Experts of a small language model.
Size: width 224, vocabulary 10937, 67.2M parameters.
Experts: 64 SwiGLU neurons an expert, a softmax router.
Below are experts of layer 15 (counted from 0) of a mixture-of-experts language model. Rows are named router (the router's row for the expert), gate (a neuron's input weights, with its number), up (a neuron's input weights, with its number) and show model dimensions 0-223. Each number is 500 + 25 x the weight over its row's rms, rounded and kept within 0 to 999. Numbers have three digits each.
Before each expert's rows: a language model's description of what the expert responds to. This comes from a sample of Wikipedia text that the model never trained on.

# expert 42
Passive participles, predicates. Participles and predicate words after was, is, or a, usually followed by a preposition, such as made up, set up, built, known.
router:498445528458471478480499524522489502488476468480524474488492475447496535534479501482488489492498534477498511519470486462526504478517529475461500501475498466517477472529508517498470479509513485500486519554532462487518519496482511506472559513504546483490484511528484447490448514516531505456514476506471503458474539499541481521524506543524489512512521518525535489494498442538464533465453516516484521479492497501466534461489480485444499487505467522509502501453454514485531446530530519457463548485503496505508483517544534498539532493498462486497464482498507530479472480508493524516511539457516469524542509550511506485513517483517508494484487482482512508507504513518519472517497
gate0:490482475474514479549468515483521481493506484501484483501510452472517496490499445411443528516547543525492534504486495490486472460504511505480487487528512534479470498542454468480481559517456525521450474494488508481540513495499518503533474466522498496455520486494524493518475500489495507498510494501489507469554532495486473455534474539485483476504475514516483486494528486506533523514475484509465490509495445481466513504439485508502503524456487470453481469485520483504521528537504542524507483525515500471509504486478522466499497451529485510480512564481447494496487517487508490473526491523516480483466488523510471524466509497488476494474459502512515530455471523507491523506492
up0:508495534525506510471524481511488485517492488489504521489528550490488525512481524556513463489413481499505488473504526487516514519494536511476495530462502459500499448484539550501542476509548461496528504499492515496478464487500469520473516522480535515489487502513471527479522497543486530530478513506504498518485460525517505574473480490489500510549509498483504506517458512486463476476527519498530444493535577530495471475515477456476473477562495558518528523479528534502504480482481472500502480528472485499492492478515489520472522520497454475533479465510528517515473482511469514494476512487469516499519478455500522480524488495506498474540502519481470516549507503516527491517481

# expert 44
Numbers and cells in scores. Digits, colons and pipes inside sports schedules and statistics tables, such as times like 7:05, scores, and season stat rows.
router:491461508456512486489504525480507511521455493496543448507517491481524556504455533502487494493507522433478520490465460433496511498505538433477497491468509474541528488500454521513491488536525462492479538520529497495490546495513532519504511537485540516489468531512495505507498468503509524485496476500461500500503517453493506530476494525531491479506544469516520472497496456538503532497469473517533515474521510522462545456486463466457473475514514486484503501486451492512482502502509511481457514487482475499491507501515544485525522492526453517532476516519498495460491489499513512499507553472509471523531499522527540502480509496537537502530477469468550473518535510507533496498491
gate1:495496503462503486484496473450485480525498520481532481485522507485479450466505474482475484525522511527493525477490443541487512496506523465496466496529456536529497530512470490478505495466499425497523508497515485524521482489510505467527475486500502480555490521495504514508499522481487522523526455512501504536431470532459516446506480474526507468504504508493505531520483513519510484503512504499550486477490499530486490492458501515480492528458529464530508474479514514470555492528522497512525521528493532469523470557515477481529519494488516496480475475471468503481439472481452465471509493557484486531527539535489530470518528557480498494529472508475487525445501497499490502516492
up1:522503499503522537501453475516493485493495466488531522512473514498461507481550530509465504505480502490491490469489463505495511515486553483466440483505449497541540498507558479491536513528516456551485477482493487501544498459469494518505463485481524484544517501496487490501499564480479538514522456521506465508497491501449491495481508504482482527486506538507511523560467484499524522464519493480519526514497450487536513489464500506495491536516571511462529455513489490474529500517516522487509507488493508497468514508453512475506551484491532514531514467464461472488502447441500507488509464535523519500496544500509469449497492541505504508511480510514487488465490482478482510495525

# expert 63
Table pipes, sentence ends. Pipe separators between cells in sports and results tables and sentence-ending periods, semicolons and closing punctuation in prose.
router:533446535477484493466508543491488508478505461468511432483518464480515522512467518503502466494511536437478526514485497459498521498475529451475514483468510453525507468489488523494476505535509465506486540509562488490505538510472528533496514539505531496509458517532471483507481489506512532453497496490463521476516513466515477526506524540526477498498523479544534480517469468532484542474500474520489515477510485492458534453509465475424500445518500511506519531474488497493516474511493501471456493494468455484502530494509545488550532474533475487512490499517498498477462479490468510509493535473492478523541491528532510505487498475513515498516480483479537514500511490504519519499494
gate2:477494519487518507527469508507477493509466462520505493525486512531491482513474525472471495500488533446497520511494430471500515515480495536511499481496490476504440459556526506537527467504550515517522462506465502494482532469464538509508539511479491469519434499478489475495467494503498515505514500543503495488498521472524546497497554475549474466541454470480473502477481503506499532488483490525484523496482494499502516469479524495487522470518476493443519504502531506491528467487510524472484488487466443455473520515484511508532544559516467518503504491505498474483503474516497455494544513515465512485519535542509482545497507444505481533448510518502507515531482512522479477470511
up2:493502505466536534528502486464512531505496488526519505529488499549499474531489548505458507485464538492475505459518438529508504511459466517509488480492487536503479508507573555501513517503500526552514484500464475468520516480495500486480526480449481474547467495489498505490510526467505484510535495529502484482529490499494536522497535493523501494539502495502469473487482485489529521497502497496485529493517470501496511457516517511499526505533516507452506471525543493463536486476500549495439487484471478466494508531491511490536504532538521459507484470499489514516467497499506484508537482526461537468528568526482478556482536462509510492468498544519463537493528512511475466470502

# expert 30
Sports results tables. Pipe separators and scores in sports and tennis results tables, plus competition words like Championships, Cup, defeated, won.
router:517461526478482491456484519524483498476496460456516470440511462466516517531456512476504486483494562450480535504436477456525512505520509460453481494478489480513506460511492553506491518517494479503459545529544506465496529520482511574514509543489529506471471513517471507501484505501519530475503517491483522506532514483502508523514509548500489492488505464544506487499476466521492529470505496513498500460538494485456518464509472494451496485502495504516507490483484500509509484510509497481470495517458470498488485505508521479538540483493490486537491522517496515470469481472503500504515548465476499511570482530535480511488523491515532532513458478459553497496541492512522464496500
gate1:532464526514497529458525497505460497478477484507469510495491478461485529531502441461447460475481507486514498482444543456461504506489521544529477496471498537532520535519493507511498497521448499491452487520551484540535465491483484547502475526536537465486504471501505529499487524497492470491520562489505502519514497492512528473497513506505495506436499509527456501452500492499512504506506490524495528492463461514463516463537514501515499527470498480496472520492477518499556514495512523479499516509508459461501527490516521510513539510485453450489515502476427515512461471494483487518512487486550506512490494502479502507525471489465522519508493537515482480539513521510528455489509
up1:517477496534474538454476513516459511434460496525469514491515495473494497519480454492458453463479491496515500505480539495479527511502510553524476509510486546570518530505519506546492491536470494496490461506515488530555471484510482522521502487530515488504502493485545507527525552503499485492523542499489507523539518498493527495495547519489470520470471526524470505455509520493525533479520510499512510480458471503467507493528481499527516523443496473499484500451505494512558516501500527470514504508512487469490536525511503528499536512466488442459519498494445480495473506465520485531515466497516495467460490519474547488534489506457526500495502524510529464508516521499520464493527